Below are experts of layer 7 (counted from 0) of a mixture-of-experts language model. Rows are named router (the router's row for the expert) and show model dimensions 0-223. Each number is 500 + 25 x the weight over its row's rms, rounded and kept within 0 to 999. Numbers have three digits each.
After each expert's rows: a language model's description of what the expert responds to. This comes from a sample of Wikipedia text that the model never trained on.

# expert 30
router:479511535511468499523498516529501482508495491503514498529505580510472503514493516475511479477467442512517527546485510467507512534491449480486461497484492495494482493517505508492473494493524518458510494491476513478508482520503505463465469489541499516545524500518503522538516529469463487461508480542508518554444549514558475552506502506519523502582499495535522478481499494499521501515480460497472503489501535483525486555504516489480461497480494489489499502523516530496494492537486461501500491507485445497494481515488523561502508500520510503506496482522533546467458534537482513509502486504492471519497477513506537509535487512482522546534517452471532549505478470468480503549465
It responds to: Subject pronouns he, she, they starting clauses in biographies, often after a period or comma, plus and joining clauses.

# expert 13
router:450511515534535497517486502514505463514449480515496486478504498477481479512503536476507520467472475521480533463474510472510489490459501455525510505494522516476531468516481484511506503467525463554457561500483460469535474504511541493483473513510525511473476519491499530477511504496508495507482511496479460514509497543509521462503443480497522538526482520507472507455510508547472507513495539478511494545529554450483490491500527484463472460481487523486504488531503535540477522488506477473476520484540498511504473482502540481520494497495487511523502476464524519485499481495511535492484471493472427454486532475520514510527471493490538492517528554554509485459547513475483496463526
It responds to: Inner digit pieces of large or decimal numbers and units after them, e.g. 000, 5%, km, million, in statistics and census text.

# expert 21
router:487491487456482526525518460493487484519486468535509506472514498511492495476454479467475494526537471496477490494455511459485540493502511544550539513504495466469498515513509469487532509480487467488494489524486498515512462483468503457501460506498469528497495534531511470512473535515537496484495517493520499477561532497480486484516499526500544480466507486483520487560521506506546536453501476488501506517506499553504508515518512512517455501485513512525473456503499488508564523516499484499488483512467477479446468518502482506509511530488515514543506510545486474508528536482491453477520494541461515537541514496441568479513519493470504484516545525483466513518445520504532487538513
It responds to: Opening pieces of common nouns and verbs split into parts, such as cock-p-it, car, emb, app, plus Location in place infoboxes.

# expert 25
router:526502483487480523523485475502540535506511463534529481542501510489494512531456509491472521485495520451475497510478492504518524542500491466479503480488498524488489517457512528526509494525458506465466482494489530517511526489492478514496487458481510513486482507457496496498527499449543507553507489504515462534536519506541526543514451500439463504494535542526527490536517546522466505501468484506483502528506469561489501488498493507518472482466492474510527495529518482485532508506532544522503515498463533491533523480510494535541446513478460481489554488489472496471460513480441482537490501514486495515491555548494520484495492483495498510569491514563507474502501520497504516505500
It responds to: Common nouns used as modifiers or topic words after the or a, e.g. music video, rock band, television, political, air, military.

# expert 26
router:517497475510524477474493495504489529486518495457536531508523469521489511516550503490507496504526490508453457496497495493528528481504489539513495525514482536505479484548495482504530482468495537485525488464503510527494495462518534488461537496455511522517488501501452520479534487494471541550465523467482486502498533471506455484490537499527492525499440486552479494493546525511540505504520506549517523488513505545483477521496480475503519534523507493533521514519439521472474530546539490527543522519491519509490468484486522503474544505521484568488473507537464506544526498514477481500540553493491529506484514462493508470514504525517526524427504486502480507489521495521495454507488
It responds to: of after University, Province, Church, and the before nouns, plus taxonomy labels like Family:, Kingdom:, and place prefixes Santa, São.

# expert 19
router:529483516461503494490456533514542504490477485485470467497481522481518479496533484508494523490465540515450525541490507510503483518473529507465522472507505512485494492525532479487493474462452479460490478475492498493470443517503498536516468513474509538553485517441494514503482483526521504520501497496509441534533493479548502556439445506506494508493507508544508517520519515492549457500463480505508502433513515497487492514482482486492542492528503533493479476509497496528546529476500520509482478507517552514463512447489512509522512498489500484498497518492484505505495463518518513521447495494512488511532511494524495490476479481475488535533532522535532555438546514455503496505520
It responds to: Nouns like number, population, age, total, list, and the of or from after them, mostly in census and statistics passages.

# expert 11
router:476539512512479498464492543459486493510520528482449509486552469556466483487526479513507504496524527456489477448500495491468533478495508507473516493493523510525485524505495473482566484498513531484492500507502527483470488508475518479458507532563507523522521483563497463511513529519495532518483501515506530496517524462542473518497487513465544518486550462490477504483508472464512507554482507524501490480498500464530470503492540484463488478525496537474491499478509515450465497470524467465491512533495538501493460501499469489518496508494565497471468508513496468488469522492516482490511447449511519477537461478509505528498489474501493525469508571524537493503488516518501492507525
It responds to: Pipe separators in sports results tables before scores or methods, plus the article an, and labels like (aged, Surface:.

# expert 15
router:468497538453465526497520458441541442488483530479501482465470487526532467518529493515502461465484480498497480504514475568534540506487511482498509518514513520480452473531502531506509523463506517493469497469485487532487481501479499475494484493544523511489462520528476517488470529534542491546542487495516465503520515486483541533536503503493496519497482530531501522521506496531512553493513477525534500513535474529506515477530500488525499494451491520498477517504492503484489452512525532496490494505524475483490507497536486479496493532504519462441509437531497532549476504485483536497540491536533513496464511494467519522515471524521503518508477489508526560472522539520470503478464
It responds to: The modal can and to before verbs, plus capital-letter pieces in software, music track listings and product names, like KDE, EP, Nintendo.

# expert 20
router:497504515455511525472552522484500491444537514492504498519493522478464507490522519545543498529512488523455505495490477507496524548486498491503507494495435508511528501498483532499502522542523512491435502506516496503507531514489502530486448523501505423496517525534494505480559490492533506499466504542490495513515506503543504506554502528488489506546503465543496499528468507478525458510528532519534504522517476546519496516505505518549527521494500467528490494513474527466488465498513456540487514500443520512471495508505470485533538514477490461500490493510478518487522549510507527509487513466536467454495517541548523444517499495527478495472508508507501472484474473479466490483455
It responds to: The and joining paired fields in agency or subject names, like Health and Human Services, Food and Drug, plus ″N in coordinates.

# expert 9
router:477516521516499512509473490529525518471521489482556461471466505513572500484467476487466481468519478506434585499503499484524496510485471473485503510478521505493484520512499481489465514512563518484514469482495524463509486506510478537497491515509483500497468510464524543516499488477476450470432487516549519530499481511475519465510446522518516509499499448464475511536495477485478525513538490515502501507482508485501473520545484546501513564490497502506493477477534526484499482517514500460544511524505498510519537482479499512515512486550515530470539520526500527521510461475517498515529492481484468450507486490526479522508487468480480476533464503498460529491497467450498487515484
It responds to: Latin-style endings in species and family names, such as idae, osaur, ensis, aceae, often in taxonomy lists with Genus: or Order:.

# expert 7
router:507491513494517534490513508510449502555499524495502472537529501499517494519485490519528516556517512469532463485485525462507487471522474502477515501471508505503481488481519439539551504508467513504549521498478468526510536514491507485515506473477526519495449453526497437459474492497471520538490463499465518480469510528493463527511541500522477461517440515474516505521491525492480483467557500521487501459496473520528547519461519458496518469497498512506487490478469454491463548525474556488493528489463493488516509522488473466495485513457510495523519472528481501527509475516498528541517504464517522533495489491474462516511516536495493530489523494488501468509502481522493496531564
It responds to: Single capital letters or short first pieces of words after a line break, quote or bracket, e.g. C of Court, (S, "es of especially.

# expert 22
router:473529464536544481501535449476502485499491504493520491519469486448466522499472526471520543488482496522448469545489493471476484515484479496504508506498500526517466520494505504490513527458491501510491476511548451507545512532465470470462523518504462499501510488498547521496471535496502494530486530499467484454464507524500507487497484496469485532526540504509477534533478497480552520519449516519522530510495530463457510498493496474483524480503519515461511510500533506465473489495504502454454491529538505497446531494525493543488478498521470493553493470486492512427454534503497484492477494481440481523494505486511461516508511524527531473529490492496472476511475503507506487468449
It responds to: Sports words and numbers in athlete bios and season tables, e.g. League, Division, NFL, Career, -yard, and score cells.

# expert 8
router:516470484528511458484555487522510536500501493517513478492481493481513521499499462543518504471508448544541515502486506505487499477499456530498482520512517480486496499482519482488451516544549510503488546506497498445489486490501511552559529454508448511511517471510550499528531454509531521505540516517553502526460489522469516533483508499513484515484523500484502465493544501485514484462520516515502524487507495524529497513493513457492490473511502531517479517505492486487486517516483538533527487513541529477520500502492497472495447454499488510476505490440527498558527458515497508533434455506481497473520465517488486523484517519556517531504494515524538499534528542507460500509492
It responds to: Prepositions and verbs in narrative clauses, mostly after a verb or adjective: turned over, shocked to, filed claim for, prevents, caused.

# expert 14
router:515476464476512470513455515479480537497465455529496546495500491489479520495495512478483471502463479477538525458510506525528510495509540502475492505515532513495498487466527508508496480530558520477535466525508554525461488505558489502492548546473479504465519512465483491492516501506435508474531505513468578475505464499504499502527446528518500520504497443514521492516507501525504510531525519496492520480499486509494507516467511478502518514500500505485531550502485515494467521530524522544523508436480490500506483489520525463513523461491535517485461527477493481517507486503543525500494545503504518445483539499489488554533519457514494472491524495493517492527471488487479528480440
It responds to: Commas ending place or name pieces, like Street, Arkansas, 6–1, plus is and as in first definitional sentences: X is a village.

# expert 3
router:522515462548490571473480508545469480481510509491508484484492551509537505483489514535494527487555509517522513421518495515508459492543501480484459495468453505511509512521468519506493523521513500507523487469510474504475532517468535551488474478477505511476483521507493530498466502479519515480536504528546464447495488489467476493528497470480493491518550514513522499482482484523495531525457528461487453508505516503494493515491474500475447532539501496503494479486494513489487489510421454492475492523498483504491533492482473531480506509538483491494477520512497495498467518515537521505450503529475434493473536529473516481482481519505511502516482483470495503481479492552540518543515
It responds to: Word pieces inside South Asian, Arabic and other non-English names and terms, such as Bh, Khan, Shah, Kank-h-ajura.

# expert 27
router:476506506483495489515489500529477485523504556516483507468483498491495513479556540500495513496514501514481477533491511511467517529503490480511520528512497498474501500542470524477509460506511514548480489476478496496482494525493483473462518545420566454541515506558538530524459495542521511497507498508530489505519542515486526526457474489476507450542494529559520507455441481470450471484518519501478478531466499522531470552514517507486476539496508516498504493503524467500518516529496531503509498544449542483479478513520483518482491507468520500516512496496464504487498539491507484484500460509495452513534504493503502498479526516498521487488491468542509490461532516528459450484491
It responds to: Year-range endings like –200 or –85, and sports terms such as champion, medal, titles, Loss in results tables.

# expert 17
router:497555509497491496495513476454473515434473515488468500517498481467519481500512487521484529476529457480528478509497509461517506508475535502505485505526523533577501511497483466494489492458495507513494511516484491476534495483445525468556507497472554442483482521430452490524523534485494482491500486476539511503481482498480516464530544508468482524481469495497498493484493483457527511470484533482493509496526500479444470457486491500462522467464492501468490494508469510547486518479463494527526525454512527511498538517466488496480474491497531485496523480519523462497500480487504519504512505501493498493477481477534544470507469494475477528511471485486486512550545511510551490465549
It responds to: Ordinal and counting adjectives before century or place, like 19th, third, same, plus inner pieces such as id in Adidas and LaTeX.

# expert 6
router:509516528497513514522530536534554510490496525463519527512529454460490499553490520477505493518480515492488525480524496511563495459500507474497561515505475471489530499506476514475511476514473472548534513465486489525505533491517507504485502494484503466505500517503508510457464517529510518492541510498505494482477524491481496533494536493452470466417462521494492426462531486506495505468525507514497469522453511478516519521465494518554502490517503473539465508475469498497500508484547500494502474496498458551484528533500470498506515507535461523519481514480475546482498538491522501541516487510509548467492471486543474477490505479513479479447529511473479472525505511490535476493524
It responds to: Blank line before infobox subsections like Personal details or Runways, plus raw byte pieces of Thai, Chinese and Japanese script.

# expert 5
router:473513481523522522517484526483546469523517534490494488499500534459520507477499529488513501486537488500493493503501503529532467458481487494522471495495511424495500541506506486493492468472503498507517474480548506490482501479518489517482479484515450520467489524536489521477491500473491467468498533444510501487505540490467480473526522530495448472489545511453519481489481494515452519582469506462531494456542508488535508531495523471498515491485501458510513546451494488516525514480471495491526485439470502501517519483517518540505522461516499492484519519479516523462516502546520477495490506451479482514531490482528475515491533526455483539539494457472463515489495474532470519527477
It responds to: Middle pieces of Germanic, Slavic and other foreign surnames and names, such as Fog in Fogleman, m in Goldschmidt, Schilling.

# expert 28
router:534483496476502471524514520501488528522515484454493509487491518522477484492502475460495519553509539480529473494519515476470497520519474463459464465494516515494520488488502514509489475523518454492498535538504508562495470507552496517513494471517522517461523474498496496491533526527454497499506503479481505464501480542486491483490511489548512526462523475465486524527508473491547482467506493483504476504421503502481502503511486530491454527508492471458503492520525517499487504481455576476538500535550533474522561520485543511467477493504495508507460501502483484511486476511511467502473509500513490496519499554441491458538482508535503541496516473496527498455531499457464498495467
It responds to: Hyphen bullets starting list lines, table pipes, and infobox labels ending in a colon, e.g. Preceded by:, Starring:, Spouse:.

# expert 1
router:456484500499501511515500522451460515486513472524480533514479455534511491511502488502491466470516507519471484474479535493524500515496482547507500488480499498489528525494546487513500519492470470484533502487447515490519454497540495500503487503494525448487516486527454480510454469513488470512465515471473521520507490481510497481481506469498547535512514511481478569461509467511521500491476492493522457502523470484528497488490480503489498488489488516493527496472478482538484430454481450487529535497527525506509520524461555465459496540554493489473539486506539515505513502484464534527505530475477513529504471519501440496532520530479483469513541504508472475466489489452541531517534
It responds to: Newline tokens right after section headings or paragraph ends, plus table pipes in results tables, e.g. ==Personnel== then a break.

# expert 2
router:514505492458510504492511474491540490470487540539471501450452477526506517504571488479488502501492508496509515530481489546529472511476537478465459502529504525460484458446474524500482501506555542531509488527543490478536521529520441479506463494478491479518531494502501513497523523489506467473494491508486489509520520509516470523522480489517532501527485542505507541451485492486525485481479533480487502508501535518502526476521534540469491528492496466507478486506493540457505492471527504497475447492489502491553511468534471471473491486488523508490534529538536485485484512530505528490520499497517506530459475481501487512493503470488540481519472499555512537468549479458498519472557
It responds to: Closing == or === of section headings, capitals inside InChI chemical keys, and ends of abbreviations like Inc., Ltd., (SCOA).

# expert 23
router:513536495506503565494470542485493476509514471525491496503531502478525465496471544520489515519481506505525539488506479474464516446534499541529495498446520491510513530532482467511479514485496464453509513500558462514486517477508457475520480518485469530503535480475520480504488496506484498456469494488493491484470513500482513454478515462525492509496516517459500471508545547539471458519489465486466480489446467491505525497493482522500533522503533460507489483475500462502502491500473484493492448478474514468513478509512526483543527546491489459513461493492504527485506450502503506454527525526477565541471511506482479485489495511532488450477482469522466495533511491532528537493510
It responds to: Pipes and numbers in stats tables, degree and minute signs, and decimal pieces in coordinates like 95.43083°W, and labels like Elevation:.

# expert 4
router:517501509496491521535519456548453500488488503504485507523525473515485489509553491488512483495531513540502448529479478513480487539502475472470493450522484543479473490464503538494455512501464468529435474498518506483509534514495491511469518508527540481529493495457462498541491502507510493519556458495498495505491516534474489476492468499529549467513478508531524510477486533480480538473542523498508505520540524504503487467499498513515522472528482500549563516533493518518531472544480470484512515524536464531515482500484514515492512487477511554534481512560513498487532483494500478506485472526541474508462459475533474479495516519481515490491491471533484479503497508513455486484558
It responds to: Four-digit year tokens in dates, tables, career spans and lifespans, e.g. 2018, 1991, 1933, and sometimes words like recent.

# expert 10
router:518496512502456519497530493493500475464532537498470516516507448514482498505550546494464520513471503550469492514500488513447495561506494434518511542567515531490495498488507535471502453505507527522460512513504478453475516490488495500473516492482551466552514499516486528536489478513537496503525483477505473509500491505552496492476510525440514482492484552547466484468487512477466499475500530487474510508477498535497499491498489499571514486481480558521494519499543496501519464513507475496494498558493469516516479539525487519484513481496533501486488477503482504499533514508471514509536469515502475526509541502533535472488492508497505531505489530513508508494522464545446468496520
It responds to: Nouns and pronoun-like words after the, his or a in prose, e.g. injuries, success, problems, changes, and words like this, which, these.

# expert 29
router:561490499492538478500472494512516511510510533468482506505486513493488547536524501488506504505472488469552507518476545460505497517477493546495484505499523468544498507501517480536442482517516489502469503541475509506535495517462535523561517484503446563501494520495486467502546439493488478543498511522511503510466430488529504472480531496496497501483517484502488477533462454491523512506524488505495526508511530477492502469534459513511523479530505490471523488535453480512522473480492563489471513468541510494482462468488486537497476488548470495469522533503490492522507515506518460495503499497499537518521503504515476563475505460523502510496518528542467483485461495487472502471473
It responds to: in, of, the and won in sports and awards results, such as semifinals of the, Actor in a Leading Role, medal – first place.

# expert 18
router:496472468497465516477492485517509467483551464530501466504442493567473466475503491536478490500507526516517538491530471532469478485490513476521514504544489454537489483487440520530520514519496509485508501532485488484506509472473513455530528540549504486478530492425505431507520478495486539518508492475477510493446507478516514482520542494525498520453503522520503544465509464522466469510519484482471505533538494478541534462512512496487465480517489490532480521519500461485539506532490491515495507476500498501520476521493482493480502491484496477506498471516485482483488490474486489509535519499532509489461510468491555550467494505492473473481465499488533479513453467494477455504492
It responds to: Month names after day numbers in birth and death dates, and in, from, early, late before dates or years.

# expert 24
router:479483510494491489481513507536505504530473525501473513480523516508555496499554480512494459500479479486492507542554493533509504531487561506530523497477514504508518507504479503524516503516529535500463504535491521490486504494555497510527517535530482463463530483518502452526459495518496494522474508527484494515532452483496547532459548515527450495502424456514498526520487487486461478520505454484514523495499483493457534478516518517524467520529513493447508503525541525563540500539526463491457512529507514505495465476528508509495506521523499544487532536476503482482507509467476467473498474543514505507540501505521518498490512499515494496521470541463531511525506511503551526523490
It responds to: Line breaks, pipes and dashes starting rows of election tables and infobox lists, such as Seats won or Founded:.

# expert 16
router:490493506506468500487500466495476499515458500547483482479491483546536496487504487506514482512464540505521485522492519505521489512532528538520532523513465492512553479481453495522482542543441454540514495482530535516520515498473480551506496482500523485534468482512482528487524487466499571492515488542486466512537482476510456541507513510487464520523535498474528516456471483476521486535483486533493516497502477465477489505488502454524494482492485535502527501468481523534480496463562503531535463526493503509540492507487510475504471505465492504499518494491520489460499476478450525460508526466525512515494525523505514454494479484506477472435535503490545484478488490483446486480514
It responds to: Apostrophes, curly quotes, en dashes, slashes and open brackets inside names and titles, e.g. d’enfants, Commedia dell'arte, Fidesz–KDNP, ("; also LaTeX-heavy text.

# expert 12
router:507455494500536473502509510508492552510516473510502515538512479528503517492512470497475427478493535502494499502486518530475464521477518483468478462524519486474494457487517488481514507497484499521557520540473479501531510457484505527514573496476532486505493485456450518473487500507455506474487501490482548503503487540507509501485479475468481466542456482501497490476500481512484464465499467491521489496473523486539494497495537468508535480513503507538517518498508475542511502472558539528510549529520463502471471498493458484476514475489532495516490478493534471542503480504491522477543543493485568491521443528488510512552488507501500490531501497549533532520529492479463495518510
It responds to: Sentence-ending periods and commas after introductory phrases, plus subordinators like when, where, while, because, However.

# expert 0
router:532482509528476476497473503458510529525515547484512521497527549477462490490415505501503522513487480470558482467504502525529507491528479494506525468458504509508477476454521477466482517496523508475505492497534501478467513468522518438484510554502488495546516496522519471529541471469524498547543489466497493490479509544522491505476463516476523467506453503474507453512495540496458493474514479526482472472500493517489502461527498525538505507505489474465490498498508510544450515490560505472499503497487431535524496504497501475472484502461483492525480518489495504560514525496505508499487455508526456510534545493467477484501495496491516525479522495473483512529485508494477474464495
It responds to: Forms of be and have right after a subject, such as was, is, had been, often before not or also.

# expert 31
router:489527540476499473513568503453509487486514487510538483537514544494466533500456475467525542492497496567534459531496451522497521545498535531537469534513483519498533483503488510480514487471473543535451502462480471477492498517481487511483498498544505469510488485544548490481516528513486504532526496501465496529503552458492539467514490489528532510501493501489484500518490507484462539479486509499501517531522476542467461464524473506465524519474497527515480526508542501484516537472523512551498497469459507491508503482497511553509490525483496505520479495473515504458494507502456530547491490500501450483468500476485518503484511483469491528493481483538501470497465540506500498523524
It responds to: Capitalized words in place and organization names, e.g. New York, Chicago Tribune, Royal, Great, Black, British, often in film and media text.